Experts of a small language model.
Size: 13 layers, width 192, vocabulary 8192, 30M parameters.
Below are experts of layer 10 (counted from 0) of a mixture-of-experts language model. Rows are named router (the router's row for the expert), up (a neuron's input weights, with its number) and show model dimensions 96-191. Each number is 128 + 24 x the weight over its row's rms, rounded and kept within 0 to 255. Numbers have three digits each.
Before each expert's rows: a language model's description of what the expert responds to. This comes from a sample of Wikipedia text that the model never trained on.

# expert 14
What it handles: Dates and years
router:173154122102100140112081115147113148089124162121149124113147128167129142140133142113153148077153122166158117132133107123114129140140164085115144193115101103084144111142129110100130097130065071101109122156108144129118119113150154101110141089131125136098082132110156096141120149115104087118
up7:110158138130104118111136127138129092110167112125091091105107097127145112093091109114096134153142143112164101042143157159160163138116142119136061130129165129136143119151101122162128136102102132124118163168116177123137134133098133145109181123118147107132147161114161138146139132166149083134
up8:119131090075139115100098128164177143165178142157145086147171149080136154109139132087156168089161152116139124082146113108132133116139131099100145108120140093090084143149135142131130103135151150113141097133129155127160103121168138122171147120149135100167120137120104172120138116126123102122
up9:104094108110168115130156137160140109100111148085146133120162066130100113109137167099133133137129084138078087111067129137123170174175137107142129157084147137156129105171104178100103132154150111107128118100153111110125111121147100141117151096143090104124158109107125116112137125125113162136
up10:128119122143142149133142138097140104185169130124144068083107152047108144130121138148122123130140173133114129159161132131153108151160139131141126129159154109121122101131132107139133132115130097108110111133103134101152132109134111131153082083166146154089170112115107095116124137125120095142
up11:153154109130124156092079102160125145165144126107124127079166145120130084139113148142145158110111156128155119123150197133129101089121061153119140133122136173159121164104112096147121124084104096116157119127115110091113124122125103132155137169188165149097173167107152139115097145100112121156
up12:145149160154094111110100084124086122095105157105141110155110139136108158136138095133115140135165116072124113109116121148137193153110120122122121136102132095091161144113107135112134129124119111115188121115134135105151121188110137125092099155153157098124108128147130182140125153114136107151
up13:094162157123159132178190140106167116129143111125123135097107088122139125103159132111128114121110166104109108139106146141104135127138139139130158104112118110136139122120096119109106137118151144136113167110165146134140131156149140127159146109174110066168107121157113102123184109146089114139
up14:150086118126110122111132088109126166156132108073085139100147118080127149091120109129157129117119091135109115078131164094100099116116142070128142141093141139155153119110113139131147103118123133118162113137129150180155123128115117148124128113107124153093128117152117128103176149107158134120
up15:135119121089101068098099110134117119161122169177131149064150144136117108160124151164103141135159109077150134125142147099124137100131134122127129194110144125092165158130114096137145134128085073120105151138116116122130168113115147094125145133160141113144189143081154130130125138077105134143
up16:117150152101149113129150158122173101110120105144137109097103129148143121096143143152122134122114133107126162094114115150150127073176103096148137109139128109110128104188144082122114073078147109098122130122103104118126153138130126122118131124148105136114145151120138115098127118130165136104
up17:144116109082112165154131133127143109084155166114121116100133161119171137110109122122116138113143144122150123077144153156135078101136098157161158134105130124145156095133119145079113111137106086080131159169141122114126137132115135123134125142143076159152123137097085106101111111111116082110
up18:116108122137153081152129078081127180177105155134098099148105131111149146148115052131181102126140110124107124151148151103144179102114114105116129130156105115134093135132115116084118154120139121137147083130216147137152140134081125139093134118106101129143102145148119186120129107096109146131
up19:150131104154149105141133159124120113147099155107122104046113160105158111129078090154147131124154140133124170045153099124149177082145131110090129112130105153147122159108076149121116102137136108144141184150141094138164083157109086148141178108125134082136129152127118170100140142134153134107
up20:182166143150157120152091146124159105087105137095130137114120137103194108110148135150153138117132140134105111123122139115108145148119134113140121102109107141148122164149142127117052112126153149122100155111131106159180145104087050147144120170126128099086133114172107139100115137126131131103
up21:135091143163092114143090163133125154136078106154138139079135130121129138141131071105092146157122126084142083154118123136103146111133151144151124132130112123105133123159120132173130144181059145133104107134106153149121155153149126130115123166141142124181140142149138147126151070125140172133
up22:137126125126150097117090129126128098087106094126135151059131111124145095144149136119125160091160130083075127137095147151172153145123113112129107109081148130088116146145139130130109105114144110119122149094145134120121137103095103184090114153088155084071149156115146132102144144165134130088
up23:175126128103145087127073105153128165109165138076142106100141099132096103122119156083133149106124133154144170144139146142112137134115119139147144118057118177168105148139126142110146139124135108124118110112151121113144142138121105140125178151121125142073130141118114149083119159136156138113
up24:133112163146126137110150134145085173107105128151111164158128117115138131123130091137119132124159124073115144116130106157128176094144143076126069165130134144140121123112073169099134120154135158129153119140157124087136122139133111135066183138142118086108110149175145133124197128142118117136
up25:141100107124135077133174096119132162133150143089117200132124156090175123104145109132164120104166133157072118121146127129116155149146100116114092113130143088139109121117148120113147102141143123119092135134135161148125122124115111084125153150148129119130147141097114147132112091133133156157
up26:140152144139144113123105181159127167151141111138094075137135113106128091113119110132150125142123142111137138115118143122168114133124121140108111102121147144121136095133134067138120114135100134120109128135122099140171141156121114152161129176139100104168097127153180132066146075136119154122
up27:143093119153160096146128144150153142086105162149165135103131090113101117124110136050140159123137163147094099141130122106095163097146135126159152159152130140138124152153123155129141146112143125100105116109161159127140111105102103112063153103128136131111129166103094152130157151139139147102
up28:107134129091095134102126120139152122109129128067165119130121137106129157143147128087085118162126126115139113131123126152142128163128120150176126106081173145159097150119120121180134149112120150140115158146117127122122140101089132106074138120168120095090162119132127142096117125127133178111
up29:119112110150122132151092130155112137122126157122126118123129152118104135113119155113167127130129117121114118112116122146128163133150123153092126130152119130083116149124117163125120164124094131180109114151139151111149112137117175169130136132082121161102159143150136146133138133097149090147
up30:157162112087107104152104132169160135120120067173132130134195127129103163109109135118183161122155111150140138135128141067151176120136055063126130120136143099163136131094128146129146135144121139126102104089123159130153126122156116124169139118155186146169158134112162104130112118134121158157
up31:144115137095132132146144148130124148120130121128111130123149118085146115121129113130111092138101150140104129159124142123138105127149098132156139139094206097099119105160126106101095130128112140115111176117155167140159138120166121116153162125154115153065133195174135113065151101119104110089
up32:191143137148164126126134158106156144143156105068116129136130134133141125085111089112131100111124137114105162121123157126193116102126116108135126137141134091124117160107125152144116143085142133132135118124146108194140124173134098161094129123164127097100105137105159153121139139148100136130
up33:131134113158145116142135107131105167101155133109157137149162094109126151097126128070144140145142098137138141061094168099097159127111140100137142101094127102167136130159110117146131123102145134132143106094127166119199121105114137183138102137125128134147136145155124141116130156105085149148
up34:122128149137168114144104150122145115117108148109066111105146123137128084113155076109141165143107135126086125091116112120143165139159154079157102162137129141144159098132122084117137109142111146122142117120170135116130138094079139141123147127115143173111149123089106112147150112111117163080
up35:154121097159109094144127132188115128124146137137162161135149131134160117123111139121107145141106136138162108121166153102170129078143123086117108167134124109122189180073102129106134146126115095088105133133123147165133143109149151159135110125133168133113121170143118119155141142141075108143
up36:138156133103138121130156147134152128144103147142086130120121118112154118125092084148122128064128090080116134085161169142100122159135124090136132129131138103116104123159130108077139098134160095131113165082139121141154130132130140098081143143134123083151109175158100122117135098089100142121
up37:132129108100124151144118177154194103132120141138150094131146174082138112120140089132094075114126105102124092140145138127137096162136151136145146127089123156120133129151100155099062083128138117080115112128100156116143142123142132107147169127146142151119181136142100128176100105147132166127
up38:147121136123082110104123129118108137092083153166099106140155078103117152133148105134121110100124118132162143139127113118142077114126133143134142139107122118113143110142103082125136125133130140129116134114156153166184131123081156163084143105126127092092109143188139148080183108153112140049
up39:137146172104138109157106134128152130124159145144124110152123096122139138101151109146067078105154134154082112187087133115110149189123101122126112115131134093116110124127138148136123141102123130152139153120144107088155116097135156130147121146133097114126125105123131112117134105150135107135
up40:155141147102165130102182189136103183112071086164123101156136113136133155125172126125130128146135108121153126130127140162098125116108133101110128109146107176084132112146111145127106108132117144138100119147135160133144125155133143123105132105149139171100142137174144134133154143130084133157
up41:141141132150114060158098085169090107124139104092170168153092081120104142121111135136181165128106118127088135146166112122115129158141121082167106125127118084142125137105136120109132118145137090134164137153131141134126092152087092141124152117145152116140120144129131151137143123134178158133
up42:119096174144163117128121133127152187106097071123068076155108132097119117094130127147138120126062115097121206081163126099124140087118104147136133120132156119110146111151119100160107113127115150102103095120152134149152133157157121168133117108113139081127098134140141122083152179126136123163
up43:118116121100099134196074170177106119160126131150135137141127153140157133096080098122178128095164111119134109103103139153154167095127117135107105106098150119144156094122113140128082115104146133130135124107184161122126146173135112140176145137157081111141160135112118162082127075126164161175
up44:130139147105168124112145153133102144120125119132144111106159112115100158149152123075121126106150112113110115121113115133121127114142127166147132131118096135166115144092117127169088173156106143138134104143112146126137078169142120100077141072139159108149120116109126125141120132186130103094
up45:156150140132173135101162105127142129102098098134102163141135102129122095114140154145119113104145129111133175147127130131129126124136124095114155107147151140123080135179100134146135115164118139146135154114136106175144134152140123144140102109167109142144135107112111084129130086120143157081
up46:132162099148129124090105138151100121114152125076126107132132093133102106090070134123155141118143156148112140114167140120123137114126126065123099127152152137134131122182100062131123101126161147104135175129110138123122118125123142122102150144129170131112107113102132118099129140170139170116
up47:084172126127124128139165125122162118095156105083139129111109133121107150122126111129099152098112112080135127096132127116146129116152123131132098151116137142111136144134141122157193105144143148117130123129116171091127146097084132152085081144138167168143141189115146151132134153155148107126
up48:098126150125120151136167100153130160118161152127099150188117116113163174123181129117103109079123171128138163156113158128100116198117152101116120139153143123107123119133127137096123138111108109127130083116140157102073134102191129090137119091169116128113143149135122118097138134104070114128
up49:124131158119128079107110133143128121139141130061127142132148133116102110130121073109136144104122120098106099161159128113125192101135143142121143162138169102140122103123138126101153124131149090150135146108220157115128129116140144113124133107138134145127114163068122151148147129150094141090
up50:103132126117093100135130108154099107094119117185112150093147131097160124138139135118186115082105142136133147148164141125126150128099157127152071105132135093133127117093034133138122124150132130090099116121167156179161125128125130161105165109104093079137135135079127130113155088113143097160
up51:143107168114120118111110073130124161144171114129114172104163099152142130148170163155113165110135107149120160138131160134081127134119127087134130148121145099146132093139088109105122122092152111064106113151112148197150144097136124135120155130117174133134142127142163094116148101109133162192
up52:136143162102086105123146136160130101120116124150155117102172089131167137126123102135155135129111132133145119114100131134119117117141134154148101151150129095144111120164133139143124122139111116094133120121152145162142138100154137103128130132126125097152131158085133144142234087119138112146
up53:147108159110152123132132121135160113091141158120098152072122129097183125114131121127122125125126158143120194111113145102146143143135139128120125160094130147106164106149129084121129103091128131081108138127119111131171127130120108125170128150131099094115156147124083100087101142154155133132
up54:152126131129134141136132134132107107131149113120146141119140118138129104114138097095093094133150133133129098111164168129090110123120094094151122121135131150108139155147124101133080181147154144118122104119125168168093120143108166139141108095126168153156130111126116073135120099146103156109
up55:122111098142160101143138130151117132188146134132150168060141130095150107154082102080137065097139121073113104138141135130112110149122161120127142126126113111133135103096122109136105091149118132144131161112113108173126127112145139123100108119110137136099145110166166084122130112097134160143
up56:127095123108106153115124153112151137149181140103138178114144117144132106139096084134149117129101076109135131133074133095111133115150101120150134147139164142155135084179125130162138113073155142122173163164130121090111144124154137115138127167102148152103119095150152107097102095116154138130
up57:152123126092107107128128117131126129147146124109106145116137121142119148130139129124108107127134064154134127123098164104124107135131150174130124129075172115178154079116143080137127089129114098120162109187118136137132133152124101179118109113124132152087101138140149156067122106139139125135
up58:145130106148163095090138061106147099159117127098147153158151141134118144133135119099108128128131118096128081157142144116154147131128143093087101160103137134124108092108104140152128078075104094110149101147129191134138142163083082126139121147146074146134113100153108142133136113131151143106
up59:123101093110131114118103114158143140133157151115123139162129071136100121103148103120172112114112140150128148135060113134161165150128126110080128117112169104144085131110136084110126125094101116092151122131190143113116120166159107122130128165123131126092152095121129101097133114161117127166
up60:116147121163152118102132102130117132108104133132148146110093148123128134104132145135094152102145141089130135097123107129148097128129168092121052115134103143131124152166149112087089103117138120103164125129093167131126136078111141190100119131104183131148164109134133129129136142133139131067
up61:167141093147137117058131113139175152124123122191127102126105129134116152110165102133104156133116147092112122167151116121144133139123123112135093133117120136122118127152083150099122133114124125149088125123131116129135122097128127173091114104125130127151093176144108127121155140091126122083
up62:154134137111147115086141123106136153134150111108133105096162098077148145096166137121127083135105159100080135123136161131119107163114040117155124140137135153152129110136145091131089139109100149112150147147141130117129113150107106158133143122167159133126167127157177102130165105132060152141
up63:099137117134135121121100117179119096149106146137109136118119097132138131151099149129114131102095133148073149137090142121180141127183141117145154128137121129103168154124136139062119124104135140103155102114148142119139121143142151132130112129123134132109180126152176125107140127113155154171
up64:103100113128128143122145108128142162134179131101133142156148143139159154120172077124101138158126137139129124155148185080170151083135128079130096135117156109136157106151089136149151079112138128076148142130134128148130159105125122125151117118090094131108131136130092160095128095131107130122
up65:124101123145118087120126151114164109211168142107134140106107139133137100133096116100186143131079138153073072115148116133124160129119140128122129098139126085114153108091137144115120134143176117122135143133142134112134118114110125115128111166103121146112179111114110109133105102125108150155
up66:188102141127160115088149121134171166097126076137100158090107127057129130121154082102142089113130162122100157097102176127144132128164116137137086116121133124122131143140086105145100150109118135125158157162173154112137121145079145141104154129149125101114155128132119136137130113117117118130
up67:118133079128112132096109151156116158123093131137164133100093123123110148134157163093139107089120125118099128139120141171148093186140134088108125136130107150160131135102075132126113153136135108066176093094144162138153104136131132131117141133126177159106131156163119135106143125140128126090
up68:141121094136175085122079124117125147104091169094134131169179143146119110073137108138134112121165121072126090148176128122156187162149124091117161133138125130100150163089145141113132129144105122135141140084172108123120125109133137166139133165156128115135119151129130131110130097122141149162
up69:155112160140146098127103114123163130112131098136069200085111141153184115124182120150189127140098148125102132095117132111141168136164095117154096154112104119137116104122128165125116139126111168150109095150143117151151121107157123121116142154140119093119172133100118119112136112113163113136
up70:104132107109093124143126122119157122178134095122100114112129147125101157144084156130129150111127123112136120107097131111114126119120106118137140118152160125122101134156141127185121102099139134111085125141097166117115157094119162131146144105172145203144154136133151104127124075142095111129
up71:148133107112161119103136130147132145145120146102145156095140144144134119109175111149107122133128131144112155087136135118207120173155086131100079128135136132137140154180110119106129074101105106140111140073115120139140149111150124134112135110133066144137147138140130110146176103101088162154
up72:129146126114100136151132107157140112080143162119131119117169181146100116091151115119147152147138140077122129106084117116113102086103106171127123096146126134148097111180158132140083142136132112171127166133122140143132156118140122147136141085115153121125091102124130114172146081075168142076
up73:113083101164159156079085078128103121139165098088114132155148115119114133132114133137084106123093116133116131087140122121155114100145134121169174129153149123167105110093129093125102111106089183101189153138112143110135093111133128172173089163143137072113124149141170106117114136118147120068
up74:143101148152141127100117101098157164107109122101119118102111095110157135145148117158128164137133135095118145131162132129153135106159083158130139113146149164114111173138142111123126155133103168152100134101105142085127146153114137104126130101190110114114165146119150166128134145102132106112